config.yaml
num_hidden_layers: 10
d_shared_expert: 0
normalize_top_k: false
balance_loss: 0.00144
norm_eps: 1e-06
rope_fraction: 1.0
attn_scale: 0.125
init_std_o: 0.0415
init_std_down: 0.0
warmup_steps: 94
final_lr_fraction: 0.1
max_seq_len: 512
doc_mask: true
dataset: "wikipedia_en"
Below are experts of layer 3 (counted from 0) of a mixture-of-experts language model. Rows are named router (the router's row for the expert), gate (a neuron's input weights, with its number), up (a neuron's input weights, with its number), down (a neuron's output weights, with its number) and show model dimensions 0-223. Each number is 128 + 32 x the weight over its row's rms, rounded and kept within 0 to 255. Numbers have three digits each.
After each expert's rows: "comes before" lists some tokens at least twice as common just after its tokens as in all text. This comes from a sample of Wikipedia text that the model never trained on. Tokens count by the router's weight.

# expert 5
router:158116117126094136111153100186089099157113141147122126126126132180072093132045098110142157099111164147146158139158115119115132115072145094101166126089095112136133165158149089116118149143093150193083115104098114102099117154179177190142125136171090116146140217138141120118121204148146161164161152102126074101126138156118118111152156124129075113058151150151129144180176186149117116141172150123189089116113153100157138089088151168175065182108167097140113151085091137085167072095152140045142126167152058123145142168056157126149147111109084201130155132185098137094136092135160110123127072143126124098130142098114161130148037142119120119104075124120167211154142136142118145113086
gate7:160108175115161068171111126152116136141099103160109078092130157098136152120111134129162155090152125107090140096099161100124117107129141203115171127119106223113157180111168141116041098107119093155124177162106171159024170177170092154137094093166150138166119110199115048173076167178153159154167154154092103102107154172142122112131122138104118125161098222179158135115175089161158107090159150153090141140090114167112150115085123142112111179118164138159075115130070124181108169179115119125101122152097145117073179125170075155111176139101090152116154114105163134151138095126144109065117122121133099143109136112125120125193172095139126138119117094127113150082123131061136111106147
up7:087144144146150144126161094102157116195064149150154137133086127160165134098072119069154134119109174077151131168172137075098128105120187120134122170075145129122133077102099082127164129141131165146104138106081129061154096121121120103148201082130108165101123129111142197117165132159154106118131108065197122128174099124146127135111095045118177109152176068144104112131117129158110181119171135100163082149143128167128044090049118116119155114128117093143204129125171115130122091140133105085144166119193134138177082187115109127083136107171143106153115140162099109127172154092137100223205098145122116155128114164128098128170122124150092134134108092112117112111163138203083155085137
down7:139183125127111135088146121151109050187156089077107149150129170144113087168112116120160141069071121081145134147176108150114114091128119129109111087160164061093095114190148123085100115178197142073092139123156122129164098130099118155135143167122145099147135079084107147120120127100131086124106201133165163091205040158162146172153108136134164138116163069149128121130191145114066151151083122143102102145091165086137127162129130119145136130159093127145113134099148143155099119155155116132145161119120105190131084217112167037115124062159120133115079121155104126138108138147150060141143120183180125087093139113120116183084116142177137094100065172125121115088114101170159081161156
gate8:112127110141137084096099190138122061057130168160149127159107131110139182128063097208063127134113098136093151114111133155153090122095102182100090121197142150132137125160122144122116130119154125159140151134144111093155112096114122178076073143141095137142077102122179129165105139095152131112087160090138136137182119149117099117160115114115133090139123081131082164144159149122107105152114157119118156101040087056143153154110136080173139112125172091204151181141107146109112104099112096113107151142105139108107114186116113094102175139165123150082132076120099135129189130148089111078149137177113015066209139152108064086107160160073137089080141106133121111167131114153094116103060
up8:162117152108143108173171117139129097103169124099108134118149143107099120152119171129212152060138113096083046129147142129100157080126174157197107135097114116109123132058079163124174089172146196185117194147167082137080110121171109095112174170160184149148102183134202160122056130201173111150090179134105163172171174086143131140102099130126120177131127165164139112157104065184138129094137145168155157152103134153125146131159109113121160094081099127108122113123136131111127161149141194120151102119144140100180138113146116091167101158177166097117116127108117098157131087151172148167109136096084143182107118132112213164118110083143138110089086158095149128110098166164166123116174
down8:089168107100173100141163118126088138096117125092139097134129195125126130203114125105112142140071112106122177146121138146132152113111077142146127064153110132091104115132137121083105124114144102151153162118113038166169157157130114133137085147117151090118166094107172177048115144116171152150131160126136163073140137088126080138173075115135074060127165175124083093144101115167140076140100108125128104117124163149101107114085104157191157108056142167169125118060169121108131138062155140121162177149114106145100141044140150113193129155189099088100081151133145188151141148158165177137138100091085112107096179146084191122109100220143171176125140065117121151115108138155141122158155
gate9:163130139084103174121153135125114113087100134146154144115128136131121108099111074135139123112108176131133115127171152148092144112097113135127109153126093135171087057122223124168124139147141114082106079100109132121099084114135140088099121186161154090060080162152101113112180148097193206093147124066086156133125125112145103101107104120111195093110129127147132146130120173067141095162161146123188107119097094160099128133133112157144137153110132089155106168160117086071136093080144085106141154073126091156101162118154103154126115030175113148132108097180045222095094083120150149084140061138114123118103133116157135092158112127158184081158180137150114148183105191116055097126098
up9:177115163129172154142105171122109127102190177101191158113118143140102119114093051166103126106144162078102127109146136156072121145107136135165080201077139133140112107128172145155174139088115099103156069115114095114113072097151155170138126176165156131090100138106112105093124160114158203090148097111098085141172111116142143157122131119091169141152125137173124135132169128134110169113101121192155125108087161161117112179146127164133138133072127160166090166173087086071127122083163129163093113141108125123111112140141109098086200054186072125057112140144056164090153083071107146163159128167123108188105141122129146168094185104129132047142109114167120216162126164131133124111109
down9:153178163134088153120130088117173109107134130081135146061178155151104136097125200122134067141087138126148094133165092153167163166058126127100080162083064093151135103183048200099159144113144157144118133169150102181115128097119159168139129172128108173143082127137157085096098119111097128026178121133103152161122132152155125155142155130142134143117127112136137094137123120117112130148049127120162132045150155101091095140115134134159137102143139111106055070165106134138128112108143164100172110123151135075134097112122183122139146149082109118074181120108070192082095106102110161076123117159135129102145147155103143069132147147124129178138191078104138103118069174071132066118073
comes before: "=", "\n\n", "\n", " The", "See", " He"

# expert 7
router:144159092114148122105140151073113056145125084178115215158150091148161075174135090110134142076139140075095092133163136161098117131153089115140218130117152128047175133159113098175106102118108159127153126125108076193149179112130132154096144108156098093197133206120094168131195133183116117161170108158172132092144149117167148144112151165171119147102121099119123070106170208163075088109180126150149187103103171111121116125094139146117157113113125175169162107164171148140153121102076182074137133151148103160087155135123134163195110138136097038123150072130157083131111103139113121112131116130120115135054098115087148086104155122138130141166136101107090115151129101136080141135123
gate14:153081122144197144186115107167154105092105175154192161099128124198161074160180117159101162100110190160146115135111180112136146142106172161104101185186167094115130137078131154102162139136111116154090106077156153126139145148167156122147121080094110126065128160166146097119119115092140107168141119113117177122155171063082091126113137188131111187091120181105170066118170101094132064181141168164185110128092080103174131118115118113122144097138120080166159104119161086161135128134133133137143073141150156122115156128177175115099119133107139100095177125102150089167104161193181163097129143136159158132139099133078130075154134124197096172150143129211157104159083093106119152149180
up14:150164103132109120152152068114139113124112132033125176157136179103124110167118118116141128180165097142108186084119247135114118101177127185144116078083163132128085174160179095126141122214179119076157168092118080092131121151090157116086169140100090169112141160140125152152127155118085111102166070201146108198136067136141090137098126152161124114168074111159107200144129149125140112111102060114118114147128106147166114088138149144111108117110173119118113176114116104128176071185132108161112144112104116176084100172167161114129103141138146104156142152112153154138152153113110113155092041119145130090160136123102178135088140166106096098148150152202103160119135168118132186138147
down14:153087138178134139136090117152150115086147152085171088152202146107096115104093141173134123114116111118128081146091147171150124088179133082080173112092136094151116136111143090119144122147024147085072136147177097146077108209087128159120073122141158130105129068081078139115091159134087120060169108100146074172134184169177162170162111140184138100157165108167100131134125177105122119075108085151143118177148131118117146115145132131098127103104148117134108145134102128157174156196205129135198104148136130138150169111114105148108143098154111174135108107178142170173125133187134127103116127103140116126092157067089104132128180204152116087185125099090106164115110158078116183150079
gate15:067158166128125140089152129105106104165169039124145099157137070179121160155131172119101089127150125094128126103111152091123101148117156156180133153131135069161136121153097165128125118135161113102121097150119101162088131187101096151122157095102095144121144173162067124094062106119155136106078118138100103108161109132174110150148093156218183105166105112128118085088089098167115178092104143135123127111141090150198141146143147110137116133065128151109145125155114125142138168114120095075088097092152133085134112193162052126080137136093111091156090172165148115117129081150143101127093182116107154187168101090062100158129079058045177155110097087139122084115119159144142150154033
up15:137102161137166151117147102127148142146178147068131138112109151180091136093161087107143149144120164123133036162132137124139119174134119131128126184127116054155096143113126113131099093169120155127118140100168088117161181157087101086079147122166233134149118111124111121064106128125150178123092102151093150068135180137133120163129094170139093153149123119107087115092082125132146065086088168110135111120105071078103126124152086147078105186087068176115109107156158190143120151130100075092147166149126111121157117133176132123128136140096109108151089144141110173148147071141216101161088174095138173117153084114057049161179129115067185143096125101113110103066131105104103122172170
down15:108148123107133158151119135167118071096194136087088077161162156111078156077117128113130137127166133077136128070140165082087121162174134121160122083176158067164215166113195148164179125162157144110106094134125147088142128172189098174154176120172149049086141127180142107118163202115084076096201129138127118123140125120146102107174150147133137170091118145109104125086148164148155137110121088160138140140103142121152088121151134076086122134154126096126128165097129134127111136103095091087101092179126139047138095139127153110142135124179138108096170153074125135065096163087138142084187180105134148129173108069079089100207096107145124112142106113090081136103106125086124093116172
gate16:112118083164139146095122078113141144201135093184064108132116116146171128057224114107092166124130125145125126115088144143110123171133095121086058140137118147135065175168091183159175100152102106090140132074113084150158127207125065112098203096153114100109124100142129161116145115101115081114105116132106124061130112158157135190094143156151202103103134126137111135139112127120093154153119170163147130156106143111137191109092124093091157139124144135139132180096099118176087118120154153043115089124047127132131123169069164120112078122138087159160148118154124091120135117077114199132167119081184194074116120127079155152081146118111131115157155145133137088159172158140066114124135
up16:139134105228171160086236121103137105124129154155099129101112115140145102144086130092146090062092129139171121104141085117093119106133146111117161146109112151167106219074108148115187095198144148163150157142156131094188160187162159111116148134111149089095154093113126084120106140138158166180064190141114146162066155158071108097101132119124113068114123117134176173110156141150111123118216175146094185162159067085175159130155103130114091162125125115127144137119167195112134151092120183131117104123126090165130125157159156142073167100132076098157077150145115111155070074167139141100130120143159094106150118122121138128094107118179118107176097145154117126145160136195159122110145
down16:111124126153108095126181155125104105084195118180105121194087107144108101137126131111102075088080095165107082125140103143116187081142122094147093196212125085154105108130146185117141137169100123122153137142084095139107144083105137101163131104109111122138130143142122098107131081156120155110119158143143167143100180154063094129092194052167126165102148187123150132069180150121130165088158130208030151081103111116183182132125095127094127184130131155148170227122169131138128119128110150185096104141180138090150148117149220110098133088189093098121131149159078115145121111135129166117127157156163097135143104165127158138090127099091101153119110163104077158144132137124137154171134
comes before: "-", "|", "=", "The", "In", "On"

# expert 2
router:138091125122155158105069109097173079106148087161135128157097120114137094122140121169183144103061099140089165152093088148147121137164135077152146154123133101084167118167176109138109104134130130132154147189113154174102146097090179125063119177131154064155127130159108094080131136103123085122133146114178127053176127100145166148141154148141104109147149064157140167069127133098152074177137108149105122202116100119065090121101154069228066139132131163127118081139119155164121092117101078129150106172155168155138158109137075099110062089123152125180092066130086140180137094132118102071119108169138095127104152128125088082146138163104206079110130118108149175095143104118144143193098
gate4:059118158088138137187114160104154134102152137151158065131155138113094114095158142128112094123147107118118091099140109129047186181108151074111162086095197120126115186084123149142084090111145105075093148152217131136111100112169136153113231110119105101092147152150128114146157120083071114167111113115206110163087060125087123125151085103114057115163156097083172117112126146132186123117082110164153107116078102161152140090107111165111107133134089146148154102134099163204085176115108129085156078147153145124104133152133204165082113123148176176201130067097139108159108103127097127131095089087139130127111138067166151156149128150120122123130145103098178154126164154139134131113150
up4:207163147177146137086165079116131112168141121139090133140121156120120132112128078136151067137114156100078168167109133148184099144125104199177100078152152061147179112084119174131115167101111150113096129151096137132168176108038142129145126128085109119132087193120117181171157136076082124141119153101162150081178125131084149110140183128111158161081120157129130133155105139147152133166174086093117145160156122138145110064197113091100172148149084110164156129139163133079138084110118079162177164077162170173147151099171053109115115113085124114100155084169102109080093124123107105135175189111161103127149103084149159158113158151146082112119082135117103080172103110108078121133197
down4:158104174124158141152140114110109118139087119118140087090124212188117079130129193157180116114153130106098149197109120126161050136144130153160066184152126095139123134078093126064140155090060165145099115108094151086103141160161215105079124170143152116135142145137137171173178088133123123115129136167140097083153115163090083155082151099128108118131178138159144170131139099154147133113136138121167111087142089147117164122134155061149128109134123171071081124199058222151106130178130123150117144140125111112169122167172091139070155129092112098148087085150179119094134147108162109144146112094167082123170155121107138121200157144107123089064078177113099143154085099155109128101160
gate5:093156112067132130138124149162109098087148106243152122076090098134159128132113128120112128094119095098137165116114146137178161172143184104084145133107147163171108141133141170078134093073129081091102112135108134204083147117187159121130101122132153147093137113128143085134149134126084139097152162100145110094104134086153155141121114113078128174113124125144144140136175127141136125092129094135151165148110204093167150154171059150189133096116088128091131094061143126088133178169142134130107121183155137073055124122088126180082092158141160123118129154165094120119091059099132100129104077145047152043133115063201207095113083103127120168121126141143127137075120176131137142155168
up5:135131090102148135115120160105106088107144100197116155141120143143103169120173140139155126096153124120132110176123128121142138149165123095109173124170145140159089090112142120087069105104119187053118100103108154162130055123169130141164116134114114133129146103151106129153141109130114090168147177076148117098105124150076137125131164079081115126117124192150147160193193158161167124099142125147129160133134165110149132159210087147217153060147132112149153134112189085105158149191128131141116152108123096121071061138116121146093059125123098100070218124155048108133136120128124115113125098153095143075154212128188140089168072113121160138183118074166105059121094167094159135165150
down5:136068149108122055076150104114133141137121119069086116199167176103122166115157153131108075135169124123139115114157137172123140120118130146145135180188072099133132109162144101117151154114193146159110128157051156125126124151150124135138129166141123108091159144151202146160205066120080176080116114094133092166179136131119111183113204073129113105156109111139144088134159132138150197074143145108076148174168134126117192127194129068140136110158153145132159127105134120123104166093177087110125158096102128177089130140145115094093116128111091058084129130127131162146145226134153140095157174098144138185134133102155113086073160138113115153092171167197141186145160099109104092125147
gate6:098139130102142221126146077134123123101163102072095139144097163130176139159148147127103131110107097152104204141128078073124153137123133062125108170073160141154118125130109128145126107116123115120131099134177137119123106119085131130055155112162155152116119205140097135131096116113163120153094162102024139090119165072131165120081102173124166126189091089220139184168157121096088130150178141105161087115074154123133153130167150145154124121061076111184133154157124195093182134118155097103152138070121155120106211149129077150108123116146172078144178140101107089172121163106113107214137118121147123162198145174117127131131133135169183144093159153119167139125133144137099150120095
up6:177167162109161162135163177156102109117160110153103121137149144120150135172091065163149148080112156106135135094125149091099131131159105127147130108091126177122097115029177117124126128161094103100203137116176155064092105115110149127141086080152129119127147161170106132178163128142171155113101128114110198130125163113132173157157104127089134142077135103177106119119181138126119039107193128121126127121108136093104145143170105157142132097068127138124141148073137160131200133110155143108122164069108125158136164112098119165160122143142145136102084107169118154134159125084112154074169156127071170092188122165105121144178064048117111115119222131110205147121089233118151115107154
down6:249108118112092108122153134119175169135124033114173117046172151151098100139129108218181192129146193140132093145121182154191112164137082174138113125084137130118127110107130120129108088071109104118102114114114086119164159154123182141161106123124169131183148082085137112151145125062111091138181137132134110182158121124111166148140114140173116119087117170093093182120075160132166110121098112110123106131150110123101194086140083133081139070126106165101157112157094134151050116166113163157125136141152150121124137150142149152119154149153135086088116169131084080108165126137149158148062119179114127146097115140055132131130123108133080119160041103126103102127132180072114140158137
comes before: "|", "-", "The", "\"", "In", "o"

# expert 0
router:105118092169126177180081092147079124105186142153146140153141127160153127145056119199116100111123102167131165203149096122144092088093122128165142105119073109126125090163126120098083118059121162162151130124151133101156153140153167143058145158152103065131098105101181121082156136098137133118191168116119148122105116138139122196109111113084121146083176115149133188163128123067189109152129152202102115144090102156123133142111054082174069108185111112101177153094096198159136147159127112138097097140175124145135154158097113113139148120121140178170126151144175089111124091116122100072132077129160192066121194066137175128134089130144094142115089102100155101131127132150058141120081
gate9:172130077082068126145085076158145160089171128102127091131068163094131147162062114095131097098105119141111125107113129125140128135170114152063162112134129138121135112099169106123110186104110193094150073112134174078103101133121101168096106163091101111153142111124146093157128061123138139148138130093141188161077131146092130071117112136067134134128118113069130159156059160164088095123191108091136161115142119153125139132207119143175106141137097127155087099130113142115165121122096152128140158124089109095091113056083077142151132121087113142069204150157123049128081155146120090190124058103126159124131071097109165125120146122181117101125106122137221120105106111050083115104190
up9:154149089134157107128181116118168130096110084120199089175113111078098175139101115089148078117145118058128166105113145111103112142101117131110070117081143139148186186148154153088183164106117175135078089133154089075131141127184142162170078112132122157150164114113128103117162097135110103102131123134132143150130117103112111133142133161085107126093164105144175100140122102147173064179151140087165118156145096147041146051134109137125113127150155160128155092139098169105136112131135223187146138133121110082046153088131149181105130134129065100103161147108146084138188135124139151208175162130101111173070105133121121081134183141117114111122077113106124160146108090045130131175206
down9:085130091174100131169165130128190115078127148141158017164075122121171158174123098120093125125096116138136124125091127119177107112124125074045089132148137035162087147177148141140139168114138127065167093089153123131173092134195125106121141123118114112143171168142168156135106105128133137146098079152147102137160144120097125120166129134145127132147099174180110081119057093152122145111150168091104151110160161117132080090143180092116163111154100178163080091093101137130122062116130106112137179131147135178139169044145112154092129164165093114110130117111175037121151154168114079179113150081136137117113099086043084112128147132076146187143144171135175139094127139141112142128153
gate10:111167102079131108145111063124159089157138062127090097120097181154184128124208086153079111176142121146107093157151128158101112099126164121147096098136132197156088187139157122130051162119131092123116129108149196142162141118112150131125115111063171166117094073138108160086134110149129123122085145164106131092148121097118097087133107098194187117182177098079147111160125177072104094084104076111117129137098125131106157086093104110142099149072076131098122107143121137152147088152144104120216138105130085143105142143080112144098129155083103094137142089156098120096100078108076094114128171089098150150083075163105193076105197101132088106135173124074130119137127135147139141211116
up10:149138101112095163114122083141133100164165107141087142119129136093130080133130204054100132120196138147132108142166035110092194159112159091096126148140135098119063141113147118135058173180103111042145134117125157124127127146134191108078109165127092092128098122168118115079114114124087093138127137199116181150128141075133132139141127129214156167189152079119123122135154199140071050151063129085145125152083130119162128147126157056147168118068112156061112126184104158132182112113124151127197130118168116150148125132092110105098114162156125141188092091130142119148112108084115124153095119117159114156153126157106153181100154131083124077131125154149158160130147096113178170143103
down10:174049112116114117120148176138092141186107135091135141152150142144117135063138141110152114134009149150088162095128092104140105138126136133090153124141133131118077116158154152172178083091106124165128084122188163125150104073104047117157151135199134176139149135153133092150170102159186087070173103121182091128166170173086134076138139121128087108118110142189119123200127088096101077155132154178119090124156106139069138144150108157109174083148129138170183112084131096129091104143095077131130126178153127109062086130129107105170114157131093112106129107152123122101137128125093133070110136184174089133114165088144067088202144126139101154067097155112126092145159168149102137105150
gate11:147139083170131125125077185085130125131168134084125167191137159129116160138185082128111095114162080166104136109115126138164139109170157100121165193174159133103126113196074126140123091162168208102115117120143130137138101116114206147154137101129159184163166123133124166182174197078108139090112140165130115107098127120091131152138121136130083157131085094123161141120112207109154147121134174086126156138131121098122091179135103163101172112090136175141120128226170140090100099182036152143180130070140112124140171160064109166138109124121139100084146073108150086161114098092130141154123178148149134166097092140119134150162156116190084126146126104161125110141043150121134056136102
up11:063147108148159215172043140098142117140180105134151074144155124146164090090146149145155174159121115153136143109129087108113159155166187095099100078147183126181106143126146164169185131120142115112110142158144125152139115143109141130088111127157083106121128184115113109105135177101109076196178098099046106099149123139167155123085161107065122155203152124081122128165117162138173152197125198149149105168159135165085134111117089134129140169084124131135161132168095154147099137152149120168117152149180188038163108085081118150116125096123145130074147123102055120118116147103125086149146156162122125134140136128108147166129154156147157081090190100103064147178097129121180084141107
down11:080122078157179088108188152133155205058145117119166157102168157152118111134103106110073107133095127092087138077148116136105115122103090158140102152096105117130147096123087152129150110081093146164128120135088116130132135129128143120158043138216151159115140095075127187098119107064126130131154128205104139140070109139140156165090175120115174087124147105184185101124128098105198151112096202122132144091135140117164091117104121131093135143116138163129067180168095147054148151131167156135097150167085139129099055086123095065135106127114171144108101058167130135137153154105128132119140107129085166132125102093175104111078170087136136120085054123111184077125177141081127114087115
comes before: " |", ".", ";", "–", ")", ","

# expert 3
router:086125119160137106133099118128111077135116137138110158105164124170135127157116098131151158166102066112117162120135092101066116162147083193172100147096112113124160129127122114116096166117117127174092092135129077161108076157127094119089157149122038146122145132178101186110073143105084095162136085149161119148147140118174152128190142133142124161134197114121153113152110161106160087105100134109063099089131208166192121115102202096111097123157123182145140146139120121096147095152107125120142113139128073119102130189132121179140118163142076119145149082058138073127136130158130078138200104158081090088116237098137151126153043115148184109174141064099156159151118138135078139143076
gate13:133133136126161130166116119167081098128088161202097155112121171108090073138104129101108138126144108145149160057123138115096147113159131188190166104206104196149168132145120072127088174123126113089069159139172153155138089088133141113068114118142139075120104149185093146084117110139134124093187129118115120169073122111134085145175178089067144144105101126119103142157100108080113120101132150075114128139141201112109080139130120117085072040102120178132161137139086070177077187131097149087121116158143083138083156107083097158141139127122069098142167180137131098092138117139116100127097083097077094139157128100146172134111123134176118110102112118135135121107169164202155150167050
up13:089145149091105142080114139084166169148128025137088074130167123138158129090117127126119134131158100072094086134121132132096072159094116114057158132074098135072081136115172150106135118136137118208113100081109097143151154135146097056172103129146175168147134115116138116176113160081125191230101121156120101140186169132145112142092130194139065164148115181127123105116147139169160110144179098194128118114146099148133159146139153089178120201142179088149127072124154134071085090117154139148098180102097152108087123108128142092124111150129174093140096125097209138101108093141120117154107151172153204183124154130125120169134154101144125162157098120144132107125160137100107167162167
down13:192065099123113115103086128142205118193150098139111120089162178131088125136124130089153169102100101055101165098082145134112116086139120072149098120133129088154101159163159084106112159127138085180093133062105166141138108084164153053146155172141183122197073135154090084169139129166074126174142142160150153148128169148128101125171085104134068128147129121117103112088122089128165117111114132105137157107156118146135109132165126138134117107089137157159126121117122105147115120170095090103186169066113134148098129115084122136197090118132123057107146078153199135099127059123192179111196119124154195157166157099137168149106157065167157164140091116106114122126127166177125153149072
gate14:180106073150115116143089099132114110135127123149077094138133109067134137137133158100196145134148133103074120115149152065198178126165155148150125138100061119122068141130092072137116125143128079120091086101114115067113159205090105093145166169198109093167143129133170159134120051147121132116078139232159090098091138116127126087137145162138163127142152107103067138131097126115100119138135125163190138160120180108083141093110096124140176110129078144097185065108102142145187070180109156155185102094059208177135110158149170087108145141135142146179137060118112111121142097164107129120123171112144140129130123132153146169095091122078146108153140093111152140065116163137096144127125
up14:177128162127188130124149125074115101150068063118115161112164141213119126098176146114078164149125133128154178160081154184115164179179121121084169105141130115180158101120071170156188135127167065137113110124084151218156157053160129107062135107147078176179147142117196150213080145139109119154160091123141087139187176112118116152110082073087094151118129144111116086157130127153140170107134176120135143131178166104061109146185146110119158101114154096137164123170105153146119170114131159139112110184147112097144152142121150133131137078105154081118140148115142138101134137112151112102110130154116147147125146139166118085183185167165126105080088184107142135137191134173124102117153
down14:124205052150136127150124130181140139108171153111102096083172148108084112170136165106179146099141120121174160132201124098127166110143109139121110065170206164132149167123078122103122173172107131184114140111143093076123087174122091091171105141173131090154066129117164117034109087121122153136109123141108131142081124144091084120123098134133128114163159077152148170089136203132089093122139104095096145125149131117080153127105136118117120105187095127222135121146197139127168080111167137074089093123123112116134146109157179087105148128090129155154151165103096126141057077139124153183117120155121135137092125154114170154122091095160110151105119069148162081221143079109090149122108
gate15:108125096119176154112165121147103094141141133135157108204147113075183153157132123179085157135131131130126165137119092161146135173129103113087145191157151224181111076112125067102052161136076107146119143104158109147113101141143081147059114161118099101177210034108144090112147157099142147132083087165112079115085090142155140148124179108127095087097123111162131090132117154169121165092082115156069105112159133170114149102121194115167129125123136179172156165181144123108154124102107144105096121083117087117107074185126122152209137152171165114167138133135129066121105093116134040180089134079147133123121121132146123088096073152138126127187152121095105114148132116097102132127150
up15:137168140111119031188126122117111134101131150121098112126110116176119139077145088086111137112103108079122129129118181107111119158145157192220120119086144101124084160078135130109189098138160131103085113169116135180143140167137113174149147102124157144143111122152104191120137075110148195105128123140107137116148166131092166093101115136143150150125149211137155135125115070067059126145221134126136165121142102110185150135129094134082141106180142079135078176105061146159125157180140111099142156193116072096123166156142131086121138084109074142123195094120168203158174115177134150100058131127133135153136140050143143062176144088125087122135087137120119109096129119144109111122102
down15:138099167082111154127150113160095126136117085171151141108166110097140127129182129168148127155151111101181037141115145098103152146097147135164139098110131092135096152126147104108127136069073187166056151156151151166195097173076205170112168139107087095083120189114109080086141205123097186124093155152135184100154152119134138105104084114104168176164131140142111130097131111117080166155135083088126109171120120096144133113092135125068121134130193138119136140112144181148159126137135083108107153146120061118122105135115090108111147025123126117092149139112145157181080102137126130074081149165185123121109117126070147083183149146129078058154105148121136190071131142137161188146129
comes before: "  ", "\n", " and", " 0", " 1", " 2"